{
  "num_hidden_layers": 9,
  "hidden_size": 128,
  "n_experts": 80,
  "experts_per_token": 2,
  "d_expert": 128,
  "d_shared_expert": 128,
  "hidden_act": "squared_leaky_relu",
  "moe_layers": [2, 3, 4, 5, 6, 7, 8],
  "router_score": "softmax",
  "normalize_top_k": false,
  "routed_scale": 1.0,
  "balance_loss": 0.0126,
  "balance_bias": false,
  "router_cosine_scale": 20.0,
  "init_std_router": 0.0107,
  "lr_router": 0.00181,
  "vocab_size": 6501,
  "norm": "rmsnorm",
  "norm_eps": 1e-06,
  "tie_word_embeddings": false,
  "optimizer": "muon_hyperball",
  "learning_rate": 0.00759,
  "beta1": 0.95,
  "max_grad_norm": 2.0,
  "batch_tokens": 65536,
  "max_seq_len": 1024,
  "train_tokens": 276900000,
  "max_steps": 4226,
  "dataset": "wikipedia_en"
}
Below are experts of layer 2 (counted from 0) of a mixture-of-experts language model. Rows are named router (the router's row for the expert) and show model dimensions 0-127. Each number is 500 + 40 x the weight over its row's rms, rounded and kept within 0 to 999. Numbers have three digits each.
Before each expert's rows: "mostly gets" lists some tokens that are sent to it at least half of the time. This comes from a sample of Wikipedia text that the model never trained on.

# expert 33
mostly gets: "ized ", "fied ", "ed ", "ound ", "ived ", "ained "
router:477462539546549521434479500436453500540503548440499505575484567528551567511480557464528434490567479539434505529507574417459503463504539570477506556497469426447527516500502527509508550501413514576490499462460559500559556517459464523479491491563557537532538541450486494535497534444486469506500494498489501467533478476559488463492598476596499498589441539506462471495521506500507474522522

# expert 21
mostly gets: "ale", "ame", "ult", "game", "ake", "ore"
router:457414499553524538532406538559529482536558460546427467401554508516516485526496487523499525471560515535483507542496437499581494546457462500451540464486533507533462529378505488471523468477473547479508472426533509492539560464579489452466493488541527462471502475536510581554465438446437539475491519528548494480544483525425514456525538470493481543441494551475563461504522501492518517475470

# expert 48
mostly gets: "two ", "three ", "most ", "many ", "several ", "four "
router:463562440463444537459508452442517453447472486510486470516444414454496564441453463539508477490477487499436492486492471536548549465524447527515496498486511536502502457549489487458411492470565419493499584467557504495515525498435525500521531437510489465586407493494505505469545548539567428534502477495507485554459549565506479550477414553494417469509440469524517487470541496517517463495549

# expert 12
mostly gets: "ri", "un", "of", "exp", "mar", "po"
router:506522535508534501557552529516435384495537474564494482423521472482484442542518522469531495470481526519532482433493499552376504522517460562468476486470553458483566511461448470490511442494473491466473550619515474482500509474595485474551486498533458542491380463566540502493484525490547562433501544488518484487463510490509537542479530464475484484547534503500505446508458479543433484543534

# expert 38
mostly gets: "In ", "On ", "during ", "into ", "At ", "During "
router:593490485525454476431473464456585483550460448505528524467457471493513536543535484425570535486538455508473495556504507531495522477542563478477520464529485457429425548484420437443473514482407508480524498567513504470477566563558523531458459582508512591573432487485524470499471506523503549494524511528476439557466443545527525533498522519483545461443499557467488519470541457519503499518506

# expert 56
mostly gets: "up", "over", "off", "ear", "under", "ob"
router:469500460574494481555458553519538455476527568451528438431503489501573371549446526488421534502457512482515486483490486488526546531501472529488478520532603461477512483506475563510494477537579450473541539494535478513506443560527501459491525599512481481486495533550396495492518484518427493515496466563568464511473511473452485499505529487464450486562518490510452483552474553506559479419526

# expert 17
mostly gets: "st", "ast", "cul", "struc", "cap", "met"
router:550581531557498454547544498488490483467505459513461450487522489469515375510556454496481512500482534475493466473474497520439488399504501399497488456548477514455529548547471489506525560459507454462446498501487390590541452534469506460561509503504453506471552475474509535510509565547509560550572521505520555430528526502489491553519479512460419484521550494473421481440486513473526550483511

# expert 30
mostly gets: "i", "on", "o", "ona", "ani", "omo"
router:456483483516539489491523542459524493584549471585549503569524485442493462571472549501470506475553441559369505515488464459504486461487515495549551473476502550510562604407487496519554495524435419503548459422441521497509535492511487544586491523513481561462472492524525502503524501500394543439515489503547527533518507432514470461489471541468514482437527506509525506506481498502469534483476

# expert 14
mostly gets: "il", "ak", "ish", "ar", "Illin", "q"
router:580528509495544562559462539497487520584449570455504519443487503531477504459497517524522568464530598559517589507525511408501553519471528503543476440537528491487547534513515537453488436473599544481513505515432519516497442510480432529517514493560494466454511505536487489472548508474468488367475529529499551492542503468492479428500474475477590559494478518451490501546490510525465558494511

# expert 58
mostly gets: "States ", "Team ", "Star ", "FA ", "|---|---|---|---", "MF "
router:462478565492433522513487489505506510439559532374498511461499516489479473532508533507535481530418492526551581456524485507487539467502471502566504493498481501523534457517423486526430469457480568525533476493576476481445469560483476509473435524511514478561457511560434513483529426465416480446469500413477427458464530438488561485440528509514493511447454450511514457561525526488565504558514

# expert 60
mostly gets: "H", "Th", "Moh", "Sl", "Christ", "Jr"
router:573466518518488443502505484558533513526509475567463460469518397533558563497524468553583464468403483499484525544532435487542473483476503503495481496483531472483382504501500511558491526502574440422448443452539432519543547477480555481392495468531481481506549487459430463446517498474537559474519466532491540507452479507433540473497524514473496560463432511520484531439493488514521516492478

# expert 24
mostly gets: "information", "List ", "Coordinates", "also", "Website", "birth"
router:491473505589519510556477504534519511487525460509485551530511441597439517507446507477503495469570532418531484543473449528498501548490506471484463606568510494462511572480484541530463500461500530476486506555513563493467542501521547485537423515450521499486533475545492480479498469504439613538442455475469461559443468513503526436591505493491499478388488473503527500507498503490537470439400

# expert 35
mostly gets: "adv", "fin", "Ro", "Fin", "Min", "gener"
router:439528495531439444574532525513522454441514496502501483502485439525512390573508462487490482459564520512538541437490500519473512478554468495512530550468510489478478444482514494503495566467432446440488417447498448498464428457519479491380529488560473589492523491503556498503492497543547541537553466436488519544472572539463545506498564512464512489515528526449472436543479505529436455538534

# expert 44
mostly gets: "d", "dec", "Res", "ref", "prof", "con"
router:533519523474546477610538535531514553495544474513497482502574514513464564525558409488512472495489499504448521475517456478412492525425533473501485524555501487584459574551530488539497423490445481449495465518510439496531435482510489486512539480473527540551593497465538570487551476523516459499473425474441564519471494474553504515448535578436539489479504493550389533516477489510493533518499

# expert 76
mostly gets: "–", "/", "°", "+", "′", "$"
router:492475544551442487483510441510538492533439495530520532428496564489516483454504512504440429515458422476544524487508457447562524567499578499477490489471408452533470526568499494519490524415566538476532519580516454498459480513479523557504450548422487483563544498579372475564492478523554494555445510514507464501502498476513479525477504523464490513507477578475526530487537527485591513506486

# expert 28
mostly gets: ".", "=", "== ", ").", "=== ", "\"."
router:542439550473493507504449507533410474519537511482520502512471443453523502478457509562463471530537491483474539523533472490500511531498489548519447502496534443579463553491572481492507552488366576524531479509458502477494537571470476474498455422495485510502479489513487504535414516541503525541479485485507585517468458474486460550492384552398428452448469518472501495506530487453511507602505

# expert 69
mostly gets: "|", "year", "career", "States", "years", "also"
router:473478479576457492521517479475583457541484490487472562480493427501504526539531514512520494458520484511497433507520467498494475515481436467469503519543463479512458543477481515510375467572486510446516454514501421487501459497599505501554443476572454528517441527524462456516495462528475617505545464431504510517488508519456517512500466489473594439378454475488480485444509479424492506557530

# expert 7
mostly gets: "., ", ", ", ". "
router:511478516457429483428488587487457563510502505459514505471548556469512506464475468551474532515493510502484505524566514504490462546540578493503471416415479495497412534526596441481522576465523517546483557549536524473454519463551531497583515541477545614528530510501433491541477464517491480477550516530513585507525504514510556502460521495575485509498452569486460491553546459488455509553483

# expert 49
mostly gets: "tion", "season", "present", "album", "round", "century"
router:499512442556416535506386513516479476528436489504469532480530500500469479528448443402507545499568501486534444527443527482459453565487497457465517491519442506528529459547477517539461491557598499500539544502571506513449474450543556514503500499546552485532502508522526495549539549502482584520456501470570490519519538538446568433545541507480468442451474487410522473489460472472472466475435

# expert 70
mostly gets: "called ", "following ", "See ", "like ", "As ", "Rec"
router:536511450495527530531519462509414553518475495408495505521502466485507526540510463493523440515493447500456439490532534540529547411506483437499513512437561498419476464550511474477422471488434432469472531480540483464530544453504549505502489590484528515485523456451528489540421543475525424549495455414504464513463516523477470514432520514467493530490533517473480603517476470560469428496585

# expert 26
mostly gets: "g", "C", "V", "v", "Ad", "n"
router:495485530450512465500526415504513509481509493376524495494433461465505497520511475577479482424533474514481522488512492445501483444483459526532615414507537490503516564532552535554508516569484472436502467565534472530493400502494501476480532565458414508497554485509469484474489491541535391531439488477507520556469488519562523496484450549457507553499500569515474507476513508560556557461482

# expert 40
mostly gets: "ff", "Island", "sion", "berg", "ney", "bour"
router:497444474510507526505494509493496491446461510483459502554569524476522457564512479411466492493464551475518533494517488514542526526485533438515506518533565514491511486425484559524469548517518534475510526441444555499454429472572476506496566449542565518457502495451452532479420478530497621445488566447481505485516514434453432468548467513543464423521470527460406462588467549496478525479472

# expert 65
mostly gets: "h", "l", "tr", "Cl", "bl", "att"
router:496524530547457468534562495471506462444462481513479435439439447554497554434495499565492499483529532535481545494501430538431482472520554505518528539520536538442463526479466533558519561513569461461409486472508431495528437492486483456518550468534393497444568489473489535431482497478545484464524546531513514528483462473513482484533592529447485514501496498610484561466471482500545582513484

# expert 53
mostly gets: "k", "j", "Sh", "sh", "Tr", "eb"
router:545472516492509539585489517547466591481463513458511533524433561522476570514541451546505478445469438499516562545487517527512527523513477539549472470530486572549517538498505521535457522444490447414394503447503486509490500511488475578475536490433558519436506503491485470496516452452522487452532515530471485555496585488495467514516462530467523532594530543546533568446482433469492599496481

# expert 61
mostly gets: "ical ", "al ", "tic ", "ic ", "ative ", "tive "
router:499590513489447501422511476429513550434471477528521439549528533502488530468497540538448478500435496475516502490507594552538444489547524501503462516540504531479488452524494489514481576521517515578466466506459501467559503568488494515443521436488524435491476528482513484478591535533468403463493477543438558470506525567562435530499454529523452478572517402550481511445509472513536504467554

# expert 6
mostly gets: "ac", "ab", "od", "dis", "Ac", "Bar"
router:616537502412513528595540509539533514467454476486475464506588601470499467518509478502492479480455502509504553497465478482549542445465456503506544484510483488554533537541508521506568500484544414446489574508507461528510461512445492482520530533480496468490577480537541551538471490532503427490551428549541466508452492529522497486492488557404545518590437537491505550463464501543450501512544

# expert 75
mostly gets: "work", "However", "tis", "ress", "\" ", "press"
router:492468467568515547480529514523454437538501486595485536552514448513545628478520507482511523491535581491488443491450448488449421514457454488485479607502562474543520502425445513533490502548556587494576503496450513496540513479519478503489539425540448410521508482523460457494554508502494560457481497548482492516526511415469511505509557480516519447463509512530444498533553516515543532520496

# expert 27
mostly gets: "ut", "contr", "u", "clu", "vis", "ic"
router:549628526502565468508461499517467516511600487504499459502525446475496483564456470502510508468546584505465466490425569514441405456547503469448558481458469495580506540412532502503495427487503509510508529500449481479575498503482462438485570529533421463537448507508546475539501514504447472474527463484592479519545502484421510463479496421517535491522520474493480530493522487463490526524462

# expert 71
mostly gets: "ft ", "–; ", "—; ", "born ", "mi ", "/ "
router:484481556509456482479539454497468487436501543420465548488472536484533473397509515496474464562499463512595558528532426505555482529532492561482512471463546483503432521469429466526528551474495484524516479494523523501466520462528537570532473561455527585634525524510542522511455446511498513526564545469529475532518497502588493528572536500527550503478450442472506481592537513485528469480482

# expert 43
mostly gets: "41", "50", "59", "40", "49", "37"
router:434456435489477394503530544505573518513474477456461551510542497538508488487531531488417513570471533502507462533417544479541485604398523518485417520486506448594535517544539464532472491520551552474560514514478497523408567444505554514515453566539505443525404516503489501501460516492532495552493454481450516537513507521515514564471474487483512509509512477446524506459517475482477556488487

# expert 41
mostly gets: "ide ", "ther ", "ge ", "theast ", "ble ", "ater "
router:427496453523494562471490540479484515501489515486499470535503509471470482454529526446490477556488476476500502523493518497500518484470514502510481546492531493446497459401447517478471570578420569592485512429501575460535418490448508540561438520537528529458522505457497563452475577459440470465463552502539398509532522541519489549507508548541446522461569429439531499574511518451533476473514

# expert 10
mostly gets: "Binomial ", "ensity", "Directed ", "Order", "Genus", "| "
router:489476518496551432531439478514496515478468543477476551520571503541484506419473508491493509561523498452567516461551527549496504432544464483492543508469511475549468613529515500506391532481520499484518437555524491435478543482423425418526408474449504488533496522501582502464440504498499554539478526584527454498487474504530455456542498510542519524475526455596509500558527520518470521448471

# expert 74
mostly gets: "ure", "II", "ams", "art", "ody", "erson"
router:430414499477497511507417490464506461569501508462446496524520482556539485528435550476486527455519558515481462535555443435464499553459533499501447481487483463599544568470528533456559490478584517488568500542509531554461525533567517519535481529575574453488500472496446450502453452504448606531523537477500543507530459444506523527489534460498537503479535487519508503539490513425570534543474

# expert 5
mostly gets: "at", "é", "id", "enti", "iti", "á"
router:511526513526476523485510467594487503466498526456515462473381527507509442560476452483481565488472495512484407445533495468456521485519586403482544471511470511536562573452523509500546520490542446482472488482426539548503506556491523541422545565475518512529528512459465504530438508546492464469526504520509492469512497431480488527476523441512469555584596489546466461506443529539553547497440

# expert 36
mostly gets: "was ", "were ", "also ", "not ", "ly ", "have "
router:523497554391436524445478476513444469427503504521524487506560454488507569451473456489479500531580488454534438506525553533502552519508512509511572527534481513445485463565579416451482439387573442516484517544495533502529535489510518483476516512514485406509484497513544520516454509483449481505494536526470486484484513526536445564517425519518418470544472552531482558438447490501460538489529

# expert 37
mostly gets: "(", "^{", "{", "in ", "_{", "(\""
router:501459485531427474431543526427595510511550488541522524529472481483505554512511477428505463509575379479495524503511453492487510443533473493517464425460506473514547506517449476462500494449421468562473485603544519461527515522483514559551564549488600487530468417583466498445496462574469515448510499507472528469486476496500463540485504492502534446459460468449478571476513476501521497503492

# expert 57
mostly gets: "man ", "York ", "Green ", "Washington ", "ennis ", "Jones "
router:415504534423494575499463504527462529483525526528550498515529481523477490435419565498506504553470492501556533532533559534518513492504470528541486426444488542510490477479531455509549528615553477576510492520557550467459457482469514449501484539509539510448537571474459588474486453494414469423484478523517501418517504500495498500465434496517537527537471467561521510516461463540587484570544

# expert 55
mostly gets: "After ", "As ", "While ", "aying ", "Since ", "When "
router:527490529462557568452439439474504560513566581496532457460432495525518533478503545435505463499507529508466442511480496527523499483531533426467493497528515484426437420575530484428545449444495503526415534512570554449497518498450504443490538543503537563528463508469561491481417515483466396533495527469544479502514487485503497492509569422509508511402549553494487511540490502505508468517517

# expert 19
mostly gets: "ag", "uc", "Th", "f", "def", "Par"
router:567498540465489444534559527510456476517505476458472470485479459518509512565527492500558544462473513515440531486549517552476538447546461603472511480509525485452500604488493522526533477420466463447521536576535460502517461500596520489426536536523440518515479437460444503429505487494559452456466512577566448495439468508536531454563498524490501524520499601525542501528470500482460514447546

# expert 0
mostly gets: "). ", ".\" ", "\". ", ". ", "\n\n", ".) "
router:529454513439480502442542509488435484518477500454479513480555490535508516510534507565493530526497537508490510485520460473486509554488550425521421488495548492526445435467563446464494591500503561528561465511403566455491469433591507487531508473514536539494562489537534498566518500482505493510537426546489524510477558490549575527453521465517474440554451534540458444520617526548535473525543

# expert 34
mostly gets: "ted ", "ised ", "ained ", "ited ", "ting ", "ured "
router:546523484457559514425492454530514522481512508476550498611492537478485506480519517498527461499544585521499485499471548500480491504563517461505545548560562462470466455524495466522504488546395462592545556458508516481490552593484514438492500478513486520541517514482499518461504555527478523553527523421451563415577515477634451497500546518513492500491523514501514506524478477460517425431474

# expert 72
mostly gets: "ol", "ip", "ep", "pro", "Car", "ati"
router:502522447468568424522515564466470524482423513516521477517488554469510399513505480483520546476340454520452495436500516470504482510482515509487412457469448474465495457532497524498541538536510490435428542549481520499506507526548518555478508587473475466484483489505488505525527515530553436483502544561459531491508490525516498515457503519489537563612543475480538426495536508468532531426432

# expert 4
mostly gets: "when ", "while ", "but ", "where ", "although ", "though "
router:518461503507543518434502527495467498477486489513529502522568541500508488518511504495521460565470487492512435499472537525422486549552555424487542530470519518487283495544541456471499484549515493482508515548522530461482540461505496484515520493501487574491510481503486498480505515480491450486575540546483560509517480521539574504426493519533407510505564602512440477530537430495430514531508

# expert 15
mostly gets: "Al", "In", "Ar", "Per", "Con", "An"
router:562524485484499519573477531517439548423495528497498512574470499516553458510538492554546469452481483500446439445530475485471547445449537539486480488509474540476524433515546544462464520447422487403503538546459475531540503476532492519383486534468480556492434489560537441522542541536569479489490470587473524514480521531489501540488504520486529495573435430507493462504549523452509568459560

# expert 2
mostly gets: ": ", "- ", "= ", "): ", "– ", ".: "
router:473480488539501512491500449482429526518463508497507536531578508521502474393467492519513511521457445457494508521522493530557531478508437523515510505455505509508390542512496508517476569475380501578465506595514546467464607511542484503523499505358506550449510481455529497548512478514520517537495526479463586442488507534519475513466498516480425485531478468516454529495581461496432516527521

# expert 13
mostly gets: "ation ", "et ", "ance ", "ment ", "ement ", "ence "
router:430536439488493512413464447478446509506500507551523521480474631499464522508512548470517488526474487462589468508419555481510493550471513436505531516555498474516475453524496476466595506547534590556520388422497525497524465499473486515547470546510493406512562526537539485532537492460522437491489542512435482488519490501471525508524471454516542539495552422540523480459459543539481481497483

# expert 54
mostly gets: "St", "pl", "Pl", "Comm", "Sc", "stor"
router:503584467521530445605536520576487558518522551425478479525416438554469507513506444494498563467483538488522553513465479535467419456517497523494471519491548496467508451515488492511458571590478544417555553515484472501480480475458457466466561476464449534524570435447469463519509516494512512510424485533479534530491514506503568444485468463476532499600478524484508530481490511524560441455460

# expert 63
mostly gets: "along ", "moved ", "Votes ", "According ", "±% ", "11"
router:462546455490454516509463586496498434584498485415459561526503515517556471562498537467526531452482488466462492492519516532529478558492569526482475534521501473521500501507496492535384480524492507457552508493546495504474551493454495522496423526534507511561480504488495483503486489441482546486451480502400552559438474508501496555440498507408510481499452427440528520493567490402443518513389

# expert 78
mostly gets: "film ", "album ", "species ", "United ", "league ", "video "
router:445571451486538445515481449527488501454529480463486487510551516519448484512446511535536501511447480479563587489499529507476506512499540425572435498485487573456495410534512517502457484481403569527500489539548426489510473513432524512572473521475531483563577529491510538509565524500449419486489481529464451483412539537495497550497484518503451510501507391518469542513509552572464463504543

# expert 16
mostly gets: "es", "is", "er", "os", "ys", "as"
router:517469476495552482513483557469572520528491508565504533493435548477519582512575546539515483520489515478465460506474491458511440514473450578502521546521482532544543537429554580463471404528498503493562441474469596501521597559518528460527506487528500422491476510542516474555532516533503482498605499551514493540519490499518505517466482484515549473603455521502506454409500521433476530519496

# expert 77
mostly gets: "c", "w", "b", "co", "km", "Bo"
router:521453483507482500565595555467465436465537497536475434525505490529505455561550531484471422424494438507479469483492529530486497498498536551485536423589592508493478563448476523569493449540508377443497502517514489495520484441446458488501522541491415460487463476451478528499514479502509523499477481536513448565488497496494525548485535593507560526529445470508540468444523433467500509485556

# expert 52
mostly gets: "UTC", "| ", "–; "
router:523510503535508419459519415555520443499466475469451496514536473486569480454520468488487435577555538514567535545476482466536440505507387482497498494486529472574477518489488517514435496476525528527529491533528554549465572463433440545501473490475553524561448507460523494461460489502556516464531496500649529525462477505527445570515494522512503476478501430547548484529560501527505476433474

# expert 45
mostly gets: "He ", "first ", "It ", "this ", "an ", "he "
router:506478539523515527460468475451524533486548511560520519499487429457519520432506546513494511519457564559523571509529452493436588496533440373574594428522509505530503430567508477496515490468533393569479494456491496515498504499469509443517514464502501462532517485619518509470503450437496490524494514571533487516456452491509463485487425479512530486495457469543517486495513495456527492541581

# expert 51
mostly gets: "\n  ", "\n\n", "\n ", "\n    ", "\n", "\". "
router:551500472477482512441564484481473501503469486541476553532485485473555488434544474554524465585425545465445421558543451521454506475468429373496484460456461519527482594477491527501479525492455505520493524510492543486485477466601451494538495471409541488500457532537514504504496471472503576524531524467516495484473524515520515531411430465567492483483470424482565450526491512558450511502530

# expert 46
mostly gets: "13 ", "11 ", "26 ", "27 ", "21 ", "37 "
router:519534472500447560486439563507441454444520476522546499469475519482463514484512506462512447529459462465510567464514566540551508467536523579547537550476514563522498509497458453493426492515597570483502459515530472482454501512570531472523471528496526531533494460516533458505468479463548490497413439530456506497547532484483503509402464466477457507471390420436544473489552452445467486548433

# expert 25
mostly gets: "B", "F", "O", "Y", "A", "U"
router:592460464559499458494480487519524543516465509460551502503486491499499512489509435519511429458462534490414526497561500492519503577490552543496436464436486517538393600524508394511473472517509515502508512534549528530479408449580478553534471602409497515463471479498496480502506419492512455454524497478459506547532539471488503423501539474505518521509537499545514528524512491511503599490523

# expert 9
mostly gets: "itch", "ile", "ater", "ther", "ropoda", "erson"
router:446334558560526512498497540459514516575499560518525531467504509465496455508468509533499555525516457485529433447582520481580405582479519497496454576482520454526505483469476582500495486532516490469451486483458500524500518481514508493544467461518523481467526524482483392573526548504501520485474528479484502489584462530421516438523518487460450445513555546487523452459518515505476477503473

# expert 73
mostly gets: "their ", "his ", "American ", "British ", "His ", "new "
router:521571508551438505478453494486544560525502482595499515477537513485487476422481475547499484497460546535489557508530464529449492462495491537505541507569423553493438475569494458513460540566517466500514491478522493497456480523472531516501507423470550516521436501492436466420574543563513464484598493527496468520498518555537502499543377514494453477584483514548545512523507553466579503539553

# expert 11
mostly gets: "such ", "played ", "known ", "served ", "used ", "released "
router:482500509453490564486475551470430484475530517444496561556539551501517549456515477499545548520529435472571456473519513493488529493502480518447583567548493448488530418545478376514499459466478549544477490429546461479515561477491520443501515511528461496518576545463508492454593531491488498437510506479459516508471486514480523487542521455550534450523491532476591514523475535414422435476464

# expert 31
mostly gets: "of ", "about ", "that ", "approximately ", "around ", "least "
router:543541536527484514488538499515447517579462489524537504508582504496445476428511457499519527495511529492452470532513581502505557482482487504498481550511533520425471509528498429519505497479541494503522541652537493486432491516453523533573437522505444517537461525506512498578461543484508452620439479587530531471484489503512456541483491489514469524450552624518580478527491488482513476498497

# expert 1
mostly gets: "==", "===", ")", ":", ";", "}"
router:484487486579483518464524417526440476539497513509456524481513455470524494483499463548438527531595499517539385471511459525503518544511457564485537510514441422608504518528491494507432503473483580498490472488464509494538500511441493504527464434504534429510438488568472495540469478527526517520479513349524528524482501514486456526438440526465472507456503551501434478474508444538476468562493

# expert 66
mostly gets: "'", "’", "ISBN ", "Ric", "You ", "star"
router:531480504454438485480501395544578488489488486550467490535542461492559420469495444504510539565526519509524525480524442490542548472565393503473477460436537484600466485510551544494527542531571481552494503535478526482474474425506512494502511530481516449468502498513523445501387502520555493509468534504544499520493476527544429555478551524492499468558584524536486490498534497504520397435525

# expert 62
mostly gets: "″", "b", "x", "$", "adi", "burg"
router:563455473483489492531557507493511432624515495529517574455467577496491444511531534485450557449502433473476470497482509435479477520458557587459476436516456492567514555534477524506524486532511474462520446555499434530499493463522480495503482550436423485504565497573519483519516443516560504564455512478492520477525429486456520532530631481508493497483486518485468533513491491413459520474474

# expert 18
mostly gets: "state ", "States ", "city ", "located ", "area ", "County "
router:434550473514451508479531514509486498488501479504488542511475568499455531444537488522493488553480485412601499516494491495522484522454551464528426534552465571520515420516501457500468476452455581530558523489550528556445543500517547512548478467474524437485562495474416500542543525491521521437480473521536458459464513578535511466568449532494533538485472377547480532584450495487552490489467

# expert 20
mostly gets: "John ", "William ", "David ", "James ", "Michael ", "Thomas "
router:408455571496494484488486486445503500498536478502465443467521501514497528486493531521563461557408520512423509547560567506573564447483493528558546449397456560483449437489536468449538514506495483499500464495572466492481479530528572516437460537496537539448563502484505537477453461442494470511525582448453491440455483523452482517490468459496519552469487462575475462541491491558536462534484

# expert 67
mostly gets: "The ", "the ", "A ", "a ", "this ", "That "
router:570520497501499505450497516498551541521459453610549511514559495470486512484470480467542468497472481483508566503515544485469521496476507505535467538431424503557467513508523505501495531452601479541510569503543517534504460504495482536389464424431514506521472503449565517508609506498517446512542500466497490498485455552450474549469465485487436484475441472520550524468561558505392442460571

# expert 64
mostly gets: "201", "202", "200", "198", "199", "196"
router:490472466530485469560543585515518530504474478549498525455459554508543490515545469519539577605448540460520489506531418515539488535557460514508435535478401482501474442521436474514525535539526536515500441486464498500481531505522571481440448585482436528545471535571467467546482448482522475560556469474479485506433515477487483530458490525431501477460501484402523484468534528492418532514448

# expert 79
mostly gets: "fac", "rol", "ran", "effec", "offic", "produc"
router:538565543528531466533535544520528431447504494478461503455532522471498450547485477451505555560554526475553487504492486443517487530517493562455471532486492459443517448541425492486544579527519574462522497504456487474549424441463447454511545481467484472426458527515536497533580473490548648534445548434538470520514489489475471493505567470478510466517493485487502461474476489552433466577507

# expert 8
mostly gets: "a", "de", "ind", "ann", "ce", "atic"
router:497491471467475575497443512487520498476486464481518482476509518554488609537512506471449529461582428517505497469452537514562481536477473513462542512497517532546553553452509560546567494537518408477472464378477437553526519465495443486496548447512509514510572515471531473594406547490485557480485446467517487478525484512458533480538552554496490463485517603453515528464482469503442490515515

# expert 50
mostly gets: "with ", "including ", "between ", "named ", "against ", "received "
router:441536466437596537496514482495493504548452477408521547436535484477559523471536505465515513469554490497491474513507485497529482540491376487501553518522490499443531488485515482499449512549441529496533524504543503454497531495504578554494468468456491592536542444517464524446444472487561417537480503478482487529428468476531491559553440519544563491510503581515460516572490468506389458475489

# expert 29
mostly gets: "and ", "or ", "& ", "ine ", "y ", "but "
router:525498469517491482409545460532558508475490499520518497507415541466445481446516474534501443478495461445518465486504528527560507473528577471538481403451493500499460413517505492447533489423520550562495517461507574489509549491429530520594550460497466433507487496503564531465458485502516452493550499475456511476416582558483492536456530502535519504468595523527394477510511469491512534545503

# expert 22
mostly gets: "r", "om", "aj", "Sam", "í"
router:489539513401498428543498586533521458520514495508494516514414438522506463501487496534502487428436471521459583520523436520503484422515489581471510414373476512533568530501527529512539511487441505498478515533482458502463500510494524582489491476471524528476512497551456490511482540487529464486519417452464510509475534525486469454513466421519502583552574523470527566423474464539524508493468

# expert 39
mostly gets: "og", "am", "ack", "ath", "Ham", "Black"
router:506477521504597439538465466480549525548469485421459505452564484451506462531447481541486515488511523535474556500486428566505519472485421542442496440455513519432549476464537591504533476543440537434437471441495481493506511520546490506459511486489538500463434484536542515498569468461631510535519501476519552488515498485483505460554443491533503550514537562442485452593478544528502504505501

# expert 59
mostly gets: "for ", "from ", "with ", "among ", "attended ", "\""
router:504483464503444517468500509493616532560427486505561503495475433528553504386535478472549486475541487499532525500510480527474508538513415525495465573508506490469405474562479501501485465523430504477504552520521495441467488416496510522455461408493489551535415454469474519485482505506488529500394478473467506473474467513497484507526491503522526513444498647480505478486512516503514408518534

# expert 32
mostly gets: "000 ", "20 ", "1 ", "100 ", "19 ", "25 "
router:495506464531396489467524535508468457470471497509500573499442547518442582443516511482525459495447514486512484465463542508497469548459470518494526534478509488512459441482491433479459545505516527507561531564533508521490570483553547521505518550494543406534428491583543446463445458411536545539438451490529478506523484494528471513468447510525389517550463421525494539528523426503481445518551

# expert 47
mostly gets: "% ", "Total ", "Votes ", "votes ", "C ", "MF "
router:429466530499457539466511495480426502394513462531500504475561502518480538516568589469508499571493509470569563428546467484536463561470552551501486546544487530500584463526471466511439509522515542580556466432498535510519498440496505474500427561531506464471453508532481521462503429472491579477477505469478431506470516424505532514443537484516482516455457427457502468473526524455473471549459

# expert 42
mostly gets: "March ", "February ", "September ", "January ", "December ", "May "
router:478514462535486492525561533481579544554516492409503510538472555502464575520449559473515511516457509517493411564511516489456495514520489464493538472555439507464571469582454440518465472529497549532504469519571426466466485477537537562484446517480461487503567538488472447492539493540416496544500492510512443517460511530508515513569541481506525488407473361513546517567483478503482502480524

# expert 3
mostly gets: "-", "National ", "First ", "Royal ", "rd ", "International "
router:500480509504493446461509449519502449521461500502514494527499481457507548490504568527523467513460467498465527537505469466514512524550522494479410476484430470431508438492499504450471480524439475536490448567538497536525512581527532489467467565508500459515504546601425473500490495534542530584524533506484474521434473513570400555489422517487415508583439446503488519449462546534596459452541